config.toml
n_layer = 8
d_model = 128
n_experts = 128
experts_per_token = 2
d_expert = 144
d_shared_expert = 0
activation = "swiglu"
moe_layers = [0, 2, 4, 6]
router_score = "softmax"
normalize_top_k = false
routed_scale = 27.9
balance_loss = 0.0108
balance_bias = false
router_z_loss = 0.001
router_bias = true
n_groups = 8
groups_per_token = 2
init_std_router = 0.0235
lr_router = 0.000659
vocab_size = 4096
norm = "rmsnorm"
norm_eps = 1e-05
tie_embeddings = "early"
optimizer = "soap_variant"
lr = 0.00485
beta1 = 0.95
beta2 = 0.99
grad_clip = 2.0
batch_tokens = [65536, 131072, 196608]
seq_len = 1024
train_tokens = 443400000
steps = 3534
dataset = "wikipedia_en"
Below are experts of layer 4 (counted from 0) of a mixture-of-experts language model. Rows are named gate (a neuron's input weights, with its number), up (a neuron's input weights, with its number) and show model dimensions 0-127. Each number is 128 + 32 x the weight over its row's rms, rounded and kept within 0 to 255. Numbers have three digits each.
Before each expert's rows: "comes after" lists some tokens at least twice as common just before its tokens as in all text. This comes from a sample of Wikipedia text that the model never trained on. Tokens count by the router's weight.

# expert 108
comes after: "0", "1", "8", "9", "2", "7"
gate0:107103090143127136168102133093134164144174200067134176123148140132153104141165133066129118139142106134146121124159161090119089130164198154126119130097122203113141145129186136152154192151204143144157088076179136180118088143114133076155150113109083100108124146134148135086106109077119126132126097150115169136192176115147168217191175131133058168108130153135118145109105095114102103096094
up0:092148181141136147160085138094113138120147195092127174145077163116171159202103156139135126136139103142113121145171114108115089092153177165062086125154132099156121105182147151189118157149127152156148121114168213130131121121146143131140139079102173112135143138173104150144120156096108093148132132157110139101175111131166184230158156057103092153109072073115107105171133085143181136099097
gate1:179135120119104146055122101091133127150070118147110095141148121173098091122159079127158146105160128117152165122192105161142133117118141160137166116132151053151131104142091113133134158145158100084137163187141153112154175106131111116132076135122138155149086175059138131155153160083109088121123078143212115077123174169186089100126113175048095068142135150146101215095128117150134128097096
up1:064129141164107139169166171150117126172182158150141197100125114132071130163103100112033099138074148129127097052109170109160108116128115086143103197118101150091150137086151167151126137106077145174147120103124112194061122128124137123078136123095153119134121074127131062126104078085156097107163148103133145129136115133108135159153162159182150167107109082117084089073071116165110121133104
gate2:195166145136185167091108135146116126149137133096139196106105164109176125209126117122125153144129163164134159189115166135080107041163136159140150103104113143137152149143140139128098112061124091155089109086105137141100093116089127133136162127140174143068150085144142094128086108115081118184104131140122203122147128124131134164117080152051068180095066150145091098088145110102105069122139
up2:147124112140138135117112102104195083122098115107164154138084131109143105139120099137164097147136090138084120186114082091139159083134100155170111139115125173142105141118149130160095103055139137209086105065147168199146108098104162080172167165111179136100112100135108103087121141148076137172129155161074161066155098081120175138161172106120118084116106180120085068120128129068129059124114

# expert 73
comes after: ":", "-", ".", " Species", " (", "us"
gate0:123131190120116164146161111105116119166151138170086082164116141129179119148191160120189169129152162126110050073179073102183121166144150124073083177113176094143132170163072117150146140024188133101131113097148136136115148147097126131102124172119165156171129137086157142131153144095147175121141132130168127128137086177105120132088124159078149137138113127111113166124090129069109207126125
up0:212189135104133090148123119201179130120116140075099122106089158132136147171075109049143163132108101087181103108135088125138101128150103124103137116091056169112159155124116129171156132162172173073100074111077130093116128160111101121158172071185163156163154119109167083147131215082090159133156124133143113123100095143079148098103096156148113182113130112104141137130152141092150126152116
gate1:145111149116134182158185082161090118104137176099137098146081102137108120173130087159099182144159098083129179111121155137120137099075119118118108153106125106200147031108105179050093173136133121095103124126093096088107118097129142084178156135134128150124177130182133128153117146121123117160120120116162144112137166085082138184154080133118127169058138189092094143094223115152138149123113
up1:130102109108127121114154073186128123114075202082145133121123108177144115173143114127122201149127125078145106141161175140078155136119081109118123176129122120181163043096109180106101132136092123104108135151125109070119139118088170125184147153176102158109133122132085145165120216115124147130099113092155162118137123032110155159184114181152137130086157162066101175112170113114154124103123
gate2:163127150096126170114148098071174126106119079182170129088119120151109152110140142136134129147137165098143083104153075165177171150135115116122115122121133156086035097175203115196146163097120102046110132137171121126029155126079176127128087153168141144134125122058141143090154119169119152137087094155109154125069124164149111140170105149117119115130151175112114129100087163146074161095133
up2:055125127144177083133131163140104140124087141079119158145154081136145141112082152124159095083167157117111178128106175081113120124117096161156132125054124131129164185136107167087115109079153142111140121106169131145154105127140113159109127048143101087155087089157133117144089095116164059120111179128141123071114134149067141064102154125084187057081056086171152101110134116135146169153155

# expert 93
comes after: ".\n\n", "\"", " |\n\n", "\n\n", ".", ")."
gate6:136149100092125083155063120118124081168078088134170047056149123102150118112114077143142093131179178116096132140125106096090196081161192116123097083071098169114151140112063143119117129131117066116153086110121165122106116112086147157150167126164108150133140087100163117151123124171129152075079086130167098097127087120162157133190130142189142088100144122132164155141122179097118136156178
up6:171147153184144107068220120117129152142156112122156139126151096077099160146121137079124145154135173152108118084177102177134094153171087108123085127137101117088128071106142144154121106150081173131137080147158095163103178139123110101123154142116126142213056066095105140140150133126140198115081123117147120139158086116091117122133108119088147167199110155056124093095154076166139125078110
gate7:117093152134146143147134133154188069124141087132153061200130126132143130065142119185127142148141106135130126134094125089108194122150088138151149098062125099142178097089191072117145142143181122107128135126181123199093134104138145123120062140127143125145128038121136111178110148138136138157154191180134186097155068190153109132109096125144154151124140114145101124114182109112078124151205
up7:112111183127123123118156108115078086100167105171097145145122117095090088071100095168127092161112139147147201124183100160130173137175132128152135082172115150096093138142148193100091142154078107061124126134142128130088088146131133106212146147150130186121151089089085150133064113128151142148108168126123048172089149093108113083145127144136200159152172084105125137092101119170112121189142
gate8:152139151128082157139096143095109130112176122131137148199189098089156169115120155140164119093131135114085085130090109148155117128163090141129184097116093112114147177125113124091102117151133144122221150169131131121129140117051233096150118194137057143127127121135080109094132061154158163154107055179141141114155096205101131162155132103114140174168162156123104138142152143162123097105121
up8:092135156110096139168128055171117053124099113160179150047153160084134149135113117126139128147131136104137088152122140118161176123100147087117159108121139115085125137197150138152157127126119123211064151133120126107154152126123168158162087153138103179186116128153071139084133144122078069153119125118120093145125143099128168124165098191087102153124146076121029107100091149123178097133190

# expert 58
comes after: "1", "0", "2", "9", "8", "7"
gate2:131162141128080210122109133143105135238133156124118116111069163147146109127159158152200115174114130163141063164143103115098087136168117124139154145117142098117155122171071130103151130084144183135099104179171069172138175140111116142068157093117118093109147138176107157063131202134166153139159153094161106086121130174095137089175123156130147097087120082121128097116126149187099125147144
up2:077137129144114107116106139120131108131128138142112100089141123149136113152109161097127125102102173120087163074173160125136132179190096142093137119146107157144111150089144130175128132119104116056148103128207100083203114131152133080164170179221121138138158154076105128085131119110158037032147078112127087198122149108134128171120110146163155061125151117140125139137121144151118178077129
gate3:200154127156093144148116097130175159081090146100116149138105105084149137120128106137118097172146209107057164089136056100178101104079144152104125136086095148135147126142057142070151152162139160180099143138115169081181137174119156115112180097168169108126157070116157124137138101138093097167128147142121124106145117115122098002087159113114105132130134133109128109153153140093170145136165
up3:075089189130119129077199188158122056168129102171112170143154178143123122157122140148150127114137060151146113125102152147084118142118112074109160178105073092132167100109146126154076142126123074118128125157117114179086090103091067095116116109108097077116126111118116119112123140087106183134084096111091127130102088133131109161114142125120150117118135130128174069097066077084135157157023
gate4:141162155121099132136176105083155110191132216138167141169139128118088125131165140096134154153131171132121121152101147139162142132121145163092136144118165102117140171092183156133188139123168125098155095189138144065026181100127121061117108170093164144196133099111102115126172103164124111125116109124143166100106119114111075109170131108197085126156158163177144202126076121133129141111181
up4:096171132098122134073132108115115088151129118155151098156180183098080128093124134149186097239128167160137084101139055164141184143140126101121113102078122113141163169136106153140116154087198079029112121137148110124081115067134081109103050075120137101149148139124130097088179167157131101096145112120090114103120156127121134099182162135135125103161130149116107135123096124122118096079137

# expert 1
comes after: " the", " |", " (", ":", "-", "'s"
gate18:150060081115157088184050153146179124147161122107149175150121113175192132123084145123182134147144080166149124121074070204137113155110096136152105120104174122177135155074127170164145100103078155122207079130141094149138174048093113157130125120112084135077173152118140116124112141141155151109104128153151126125116107123176112151151130127101098145117125105127163089191169196147108146121129
up18:143091089139210099188080091190132158065135133103167104144109133120132085173112105157179064141167133163139088113077123149096115146144122127150123141136143077188130124095099147154147152194136167083185091148154158136179141153032160160125141160101090135149205149134135145103183118108105124123155135135106137095117105158143104170164095127128144154094134088095158141192172151143109127143109
gate19:141062122129135162066161157122144169129057078114132128102199115124143086118127129127135181152088135102140155164136051184134151104170126084156074116071127110116140091137127100173116161111103120104161137170135186129127148147082168091171079191148148071144134140051058113134138134141087182167140120084193171148115138128149144100114114106088079132080170098130092120131107130106113129135136
up19:116069120089139189149142101151115086101142136114141146132052164116122127071145139134148166099079172152118118168116135110165100083177062185148108086109148105121096182101163158117106152106106105139093162131105074120098124136149138074107101067116113144104142160174131045148168080128126122097135164180070108153152119130136113103121078197094098085117161127168193153136150131155166073162143
gate20:126112128071118175127129177101140159151112100080196102124099099093156078144112089099083127144145172114107120118142119090133171162161047133137140117106108138162131110153137138172168163172130163062135135103149108091168152099128165155105120139075159172100118172103132149157097143159146123076172073154123118128080026047084122112183133100089137107118172102119185127106111128113172123120078
up20:143126164179108160149101131193142098139143197161133139153142150135074145113178167107179084035133038161096143146107063141146168158144178079130112167106118143097162120119116096132078081123163188127155152145135143129117175102154085114132132083159177123167104134168076126095121130151102112172116138133100110136161153178167174097108100159126142121143079167114093119150145165136123167067164

# expert 109
comes after: " the", " |", "'s", "-", " his", " n"
gate0:129155134166139074107156145144120129079111106128063122165153151118155110126134139096149125157122067090158136094153097177189195139134143166117113149173162112132182136126183131138191128146130122109140161121069061081126097095117135108128147095088130133095139124125169182142169118076115149112086072105146137142126159133111158123108132067132046101187127044127151153054116088127179084083129
up0:164146109099099138096132129114147122100111204104130111166152205103153122120120040068142079141168153206104148107092122110171169072103161150198095121182170108128119134123150118127132099141059159152077119097190151136155164072147079123196116142126106129077160145133163125183078104125122095071158155124144093083103114147122085154135133119126143105103160181121095149119144150152157125119132
gate1:124099130134197160112124149128116140144117157102133112163158177117149105143140119064110118157169082124124210135128132128123150145176150160152155139126178147158148174126115174183148080148077086140050123102103128057153113133157153151082134113155115160107123137108158169123170229144158100201087126150141112153170094128152118172091127138115151125141068155092093125170171070111095175141075
up1:125150126136117138130110232141132117106131162142141132180097102097135143159086153120139157132124112117143093039102064060118054108120085100139130144217117152155080091067171118168139128106125108148173172111093110150137114130156106123118119134124166181139138126179093113127156111128103162113146178117057138078144098208087150175128183101145145156132135137121130154177160113183095145112150
gate2:189151081132145130125120077127165112137113135111063144148159099133180131166143181123100158069118084141111103103163086181203077189110132147189111155103196127126108109094069113166097169109085164099054157164129167177090087144145142101140123148186171172097147110093127152139120139165130162140124129124088157137111134139165144119187129112118144121077108086144124163157207149129133163126112
up2:059113169153102100101144188138129165136213149076148106158154145127110167090103128096148178113064086119103125141111172161086173136202092100081116121160109124130134139141171170144203167178147149087185137126111130089120130112155115156157136158115126133128162092126178087098117163096102129162104100099056137107060127105167080154082082120151130136115101173113116172119121129150138155185113

# expert 75
comes after: "==", "\n\n", "===", "-", ")\n\n", "See"
gate0:123123119108119104082167135118123110097138183122150109118127131170088123139114136063075099120115110191103112111145099122176119084103136138173157121089105110117166168097107079147126080099149089099084126171078104164148092111152171093104147088145114121114059111096195174211134093122183156108099068134079103113124148117178145157074223173154122156148169133157130165127088141114159161104138
up0:197124167188172158129136126117124197212142022168153111090149104164146138089162188104191158113088117124126137119214160075108133059123114128114096104117113126151148117137146138123115119121107129144152138098123098110148108161099152164130113159078141124144156127158043143110126094116115139140130184074191147102077128087126132120133073086161135119096140090135125081151130132133147145092094
gate1:153118100128094128157120145056125157155152141104194197167153161104127123105124127148116124156124137146158096164133097126121100092088176120168086102131125133197119145150180216147161077113102116161136133136075118073078126169170112124131136154101078189147139088098120082111139070121152180097123091159150085118190091130058107136124122077140145201142138112161125167082113132158168098155146
up1:094125105116118111129100112191173117082123131157082075098149106143108096109121137094171136151109123074080125138143141112179149110160063145096187089173135111092084130117108119125123177175143110189085141142150145092112109129082134166144150127143208132125177115104155162129103161097130058146144147111061058169112126117149103149126086135095147018128127126124055111121086142106084160113108
gate2:119157128161123087100155110120175158171117220089094132135095145091133157114110077115098085161149165106138098116127058123125072134101125147148139116082123164129153137141156101149080123129159090129080158149137109134157095223072130149124130128124147060145126111114133149218107050132146165100156115164160124170159093176136066136095170100154076123061130149146108121136115137097192115133121
up2:149147170105141157085139116099140138134133138128183139101102114144135129125139105185111116160104117089138146040131174075136133117076087135098133177173096127085153171120145102123197052123115134107116140223096193112151118062086114137126168185132101164078095105100115102094152148106088096102135109116159137099126122137168112112137125129121101097122094046086143175124134077061145171169110

# expert 124
comes after: " the", ".", "-", "|", " a", " \""
gate0:127097122139152121149160081125115161120057084166150106128166081105122116150140151167077174116169151198144123195191109116131090153111119137140157138126144118114135120103142070080159115150178084120126110140181070137107110182117154101099170141138134130123072109156114135178115150092108074063145143150148142137151122134131142109113066101213149106077143093162168151044190109123138100139182
up0:140161145121130077109142146096093034136109145098096128125113140176161116144173151090141112102104153080176134110123163081152144143104142128100199170120084131073113161147113187109115141132111152161117124189087110136078112113197136116080077128156102087199117131072157075111122141148155164174124061104146116121087126189071100112096164112147102119146121106151138135088068109176148156082149
gate1:145139120131129144143123159184158064118107142041096138162106086165098110155159140112110154113155147179125116171175076119132177144074127155172143147129162070156088153138198127114125133083148068148120071142159107149123050130086127142122152153151164182116187142125126187144126104136094075189163105132177124111095057156150158108150113169113137052118179104121142161121119121141096110140118
up1:184134138150134170187160188127173186160183170119120116107132132148020113120114123101179185195092107091093101135196128108115113167148095192151116095148114145139157109129111105117156077091138170119150129154156165115145097181090098167134106086168087116144132120142117114113139119098111108141104120120146090115057114125140068150159117109177128118062105178109125163087192127094110125149112
gate2:144152185105078038143122137118121144100129092108113156115170130110133109134150077116137136095133195100093097102115120136098048144085135080172142131160137044125099125170131171133139128084176121098130093108152061103147138135115151159119165183118104179058103108133211127127143097069125125132111140104127101065198117097135177170133161129148157155060126168128164172109121125128139130106151
up2:117141115155116112098083125125191124081085119119127121165179141094148130106104109097163136105140178089089089122134220148095128128131174120156177115109173076145104118183144194107140162117197067132097138115174078103148175109088141137111156158086114127086155155182194134120120190078121168155124133079076122135167146065115148133129141134173142183111132122173107173139103088090141139145148

# expert 5
comes after: " (", " |", " the", ",", "-", " and"
gate2:104140109092158091153117137122160187086070122127126165175088196157162097118096138120124077114089076061156128125119108119132143097056125150164147111129185124160093107129087179169139130146249153118110147109132122123110161121091160120115129093165109139092084149170080196136130182139076144101100105118099095122100145150165179159148131115154128116173149168141140169099138117147064099163141
up2:129133111153118173054136119114105122176172102137157100116146068109114123213133127123113140120160140209109135126131136095062081098178106144097127142107090126081118203153148126064126143153045091137148065153147098149174109172149118159130141139124162130073143148127148111110158084134193142160147122102180173131133135111104125092131097140086113179117122097153125082166157102088182184092108
gate3:152143113112124107141108140087106108183104071139109095121180095128138120159089109202139197106131125128156192079110098103147114093082147104158111088111125096129182069154124149194130082120101101046123128092048086165150070157090146087147130091143172147149173186110104196138114120108169142136135134113111151172124066131142139101104164141121180136149108120170123128114152103091087094109161
up3:201111110133152175157175126141080119093193128172169129143107156152135162114132199067159077124148106109119077119171102188119175163150098136083179127103171151118114168085156151097133133113128096178101140152162193069063166069174151156115122130124128126127092091105152098092099146120137138108142117107090130152142189115140120146153075122160103128136155183172089125136106178163129182123087
gate4:172153088170107164168124078098114206096129078129185121147167134107084118140095158102095162158105164107120150106129130166144095075088061167096168169107168120092199171079138125148161084091131145162139077126138137107108142163094059162124161131114120116179121125119090183093110185077157085159129135171153104121167149122120079092135108096107160153109121144082092102106144117127185098101145
up4:122082117183112103034121132155122074129109108140111099160155147094178154109143073143157086150115110116150157111142113128101130165145161135121152069095068115107142150182139085161223182156124139112206121145130114170127130082140141078129128107181134145095099063145116083202179105095134173123203130116114113182121130095141135170135158153101136146165138129099108109164123100165121091144163

# expert 114
comes after: " |\n", " ", " JPL", "0", "%", ")"
gate6:155137136179164159114119153114182239144185124148114165069071155147072112110155154104152125122063165115086143150128082133130134124124134118108121110171168123109111097107119135093116159177105135100142092094132155096134138124068127140117133131105128104132201160156160150109101105066099095183094122079130127152225126123103082174123148121125173099116138066092138136095149103129062175087127
up6:153118116136119108107171134149161147126151158086107133053044097186100137095102076121114163142089138117070117117138027127075113106099104095087116115155162098146110116093149105080133129134130130107146066107179168095122094106050190165128087104106102092154159128148149143154109085109087093137141102127147130223164152125115144112120143148150136111081087097125208125133150112127105145119168
gate7:118201127102145080112120086136167121175224066076074101159073093103102111153106120112116137116145183181139069141154111159103124131102101130143097126158180130096102138160134138162076121162163126149150170109110140115182194179156156126165109117170128112160156099081112132137139131139139112087107139109144040057131138159114173130135160062140119082082106148124181149123119133142166120120104
up7:156147109091166106139081083110136082136224105083104106114095112144090054137125151162108169129112166180096115150145124146079102171171074132139081157161153139102120161139083164168044129153187116072143112157058149163120187123182109112148082150135128125138163119132151160150129153091107112119067128095131074079154128131132097118110137098172090132124135136157142140114183185165123139101144
gate8:101133153097052097120106130102086142064114118150145130117123093134197127122129131119170160153137156100112099070086108139130085079155088066167094131160096159143092103087140146147074105190133143184171034082133130087143088107082114120130089124093144124117178178158146123112166102095132123125143105126116192182097099123097124075158063112103152151140094132153159147107117068110153177156122
up8:143098146139169117111115122183148150202133098108143092166115207091092131137136124121067145118164105159153146128110131138120124174101089098106109099148142133108150134198157089155175147122174112106101188147104158153089163156183140111126107115147127162131090125136108129154066146077080148134078107137145109171087195161165086203132100119129069116095083131076078118131109191139128049141104

# expert 52
comes after: " B", " H", " K", " S", " F", " W"
gate2:112101109061102170106141137098169130120163149127105124094041090106098143090083143115126109124164128105125080196139129132089090124128112143158092085093097095098137119121127100089131156117128171126132123143069198095109127146201155120125207130199148110142106118087083134129169150160083081157116106127061152155136163125089117117070119203139086140147094145118147115135161136199157162079132
up2:132169130084182117147123179136162126119112127094139120136138202183128123134126105145074124122158113142190100081142130159089095102090166148160131142141169164114230090158114127131168113094144148128095144103122039124158128095053151144110078107131106153148078092142098121130103064113135131128133165139224142167062158102149094149145137124132125128101157143186093123116120129068100150189128
gate3:101098207061125120151190141123140160117120149140177124181192115098094102153088146127153133120110121153116210147101034142105138137109083145134090161092169143152132112111149092124102125095104159097140103110095196154117156146092088160112109160077219120108160097197134107133165141169100158088131143118098122160142105075169129174143143120142084126081163096098111093133147160114122112134174
up3:137105171085174124086152134197218148165104119151126130165121154088136078065125119101112104130161149128087218125115035103122138125072153171144094115104169110139127099099157139125093105114123156166166136149098152118116143178096070140094123172147089102121129079187124140115174187120126153066095145131125169163158137098137097190133107067124066147157144103127121123113129112131143106092143
gate4:124090112047070102110161100148161096146094126144101141117144148098134089173085121118123133126131175138119131100163143110091076143162150100122146158092146091084128144140193163160141169112119106105101103114165168066089117142152129136074198066107071140100160177100201199130105123112104160138173156153137064097133114179148110084135088150153166143110105116125125126156160110116140185077192
up4:124152100093179126160129206122118126157085099050097086122165118124147082152114090169116123091165115145104200130113128128141102116121177104085114078127111144151108102157170111106098192132124126153139192081113080145120104148113079156136124180167167234108121132097146102119146117107144180157135095131167166150112147112111091185132087172166169146170114148107126126098119108164212130161141

# expert 100
comes after: "0", "9", "8", "7", "6", "5"
gate0:075099116120153117067128125156140110123147065145110178137135168189132158125140134086147115123086192064127091110150122153147117119176074104094131108153133130140103109136121136079135123108129124148120086161100091086130162109137102056124110124110097127122106114110114123103191115053073139045123097153065129019066159069128174105149123109109105110174130108091103122141126143179128116073147
up0:141146177127159133175087114139133182130119137115148128205128115159155119098096087080156078152203117123150124124209078117092141194120110101138131138108126137166080103175123112084141152114161155152101188115116115103105141098141153091164101133137121066084167160168109128168119145073126176103147145114072124109147173187095161126155014141135096141161154136084134093145104093109104099137113
gate1:169146165123098070164067127176059162134158111150149071086107144098139170119148145165118095123135161144152171118131109068145157114158120062163153054122158176148112120172119180174097089138155125126085113094126125116165085106132122083120111139149090165098087139153096110164106121164108114084084091083151123104152139131164075121096112120131088173147120116091121092069148137205134115162050
up1:107065070175130164116170128105197093152080162120096190157133099143149120167125120069133126181097101114122128155103128195086128126103147170049084187121110089126149117105125102114160137140127120139151189153110149153114138147155165138143161130116132072180149125133151141112190065090136154159151176166105078105117109136081186160149109117091168121104134125164105176152073129105110084112187
gate2:084085103137104148138103167054151046159146141143081176194112105120146082140163161143083182129132112127164138096143167085114106145141175107134149169106152116080112124107068100088120107084144105163122218170145100106093147144131102119057144138101131100124136170103133166109108132125120163106163137149126103074157156123175175085161166149114153106125166193147068146108106159139137162179170
up2:086096160115142097161127114132158037156129187139135144168126113126144124116153104158100151161159142162134135116130162118174107113147179109155070156066171118152137114120068122091145092104104103193110174149076167058139199155110147167160085127080167092137139183116168175134143162096091147130115151123165189167173165129105126076119168125101113126104105188168089182138170116134117157145127

# expert 36
comes after: "1", " ", "2", "3", "4", "5"
gate8:139117196044105156139125109132176084138156136104133168115150158114141097150131102137157074094123153170109120198145157179095110080091211105186086129107132083110113184141137110146148106118152153088134088120116083163145087173166165144132124147166119101190172152131157109194117178140089168109121105121128135125155140107111148109106158187099131114179067131149123116193117201101114156103137
up8:140137154085088140155091145119163094147099111119137126123127165120146162128121105137101067072131149133111092195128180107064110052078174061171137130081115080165164206186095101162180123110140126084166104096149070146171108147162174148145166139126131141191145159114139085150103203117120143110102122161102104161160143153109132104151156197136108147099079119145126119181109169125111143133130
gate9:109130162089158108115090102115140137121131133129133114113129087135093112141114107187105163159143169185176142110144137129119136115195145118135127126074144131180157189042095144102135167173134149141126174138127111132171092151128098126157067142198095093113162100168167162112158099156141111115111161120114108136118131089067177212109127208166121102159058127179157134117101131048174117088148
up9:132108071177130136100149088110169156149113140153083167129126110099155164161174116117156106114119070156114187106087126163122094121118121147106093130133132100158169082155150125048134084094095124149099093170134124135140149096141139114170134097068126216108164132109113067113128123171141152137205173128106135103109103096143136171179174092084094147113143098066152143175149095159036165158136
gate10:115090167154058109158163078128118128141143141153194067110195152134156156106111151062101130104141133167157178112079091137113128119116079185121126116113135137068160137169117099214119170122123177169137144095076182122100068118142133078128133139096129171080094135175112147126160162122088137096133109128138218145122115120117159104074140150160124122120134112117124144198139137129181173169089
up10:108112145168057112170102081115115136086099191185191106126152150147151127100091123052126155153152096160169178093092081056131144121131111212129109093146140125124134142136119098134128140063134175142136179114087116109071131159094150097107152155101145165063105117118137159145106130158108182085134108097120192136131091106118167111133121111150131146116183050153125173184131169134120119168116

# expert 120
comes after: "==", "See", " his", "Early", " See", "Personal"
gate0:065099161161118055102093148052105172107107138118102195144065149159134113143162127140111113143189161120111150144126142107130147119113166123123094154163122084124176125177105126132185118077211104154103171092101111090137177166143120090122114133121127081186103119112119164143109140148188099075149109138113172092165162153084170081135112156186125151086150082140076154120105106101157150144082
up0:103108108179157106116079137133151159123059136075111186162068173184091146135168160114104113141153154095113199115136151118109135165112184140114108140125164108127110092193134106143162123120171130124145188133053118116166151139165141065186126142120194092171106146157121182107124136151206077102140133116123172144160122164162187067135128128149130096168146086167124141100093111101123155128090
gate1:088114159129133098076147156082092026085165078096063136147096182065129152123093143173147147090108142098091152133121126103133057108114058153129125133135155140062094114149154141157150119132168080072103130110138126126109089069132099149145186101081137148143135137106120086135093166135144096149111131154125161198155138116158145136162048129092089107085094155126117099102138149109124175083112
up1:184112093145115172168129133166175102157131120183174125072147124180119115078185153102147086182134119165125107121103101142147153128185090072134097080162123134128148149124063130163088109069153149141148172134087144122154175175140135085107061124167203104117084145161146086123079133094146168132112154139116103111182098134113152113112195106094181109124145081130138150158128168142110170178164
gate2:109126160140116089115053107121160190121136133143104161136110121066157168088099141099163145185147107098163122153142128072113143150155158179117073116132131114193112133143102148162142173116153176162170104101169145134101154136088114116175111127113095128151159136083123088103120123215138099128063109105158175215137077063171182135104134126093156105140133085086153104131134168155126178133067
up2:100047152156104169117111143085141085128083109147185122083120109138118114149125175126154117172168124152161098114066109160201165122147130137163152144126165178122135173125163151103157108120176093111148210141083116182164077110096113134117135185179146145113128139175135196122128197075133132156119098187182153072119167114073104065164158123112146139110133114134150140103096100121140099124151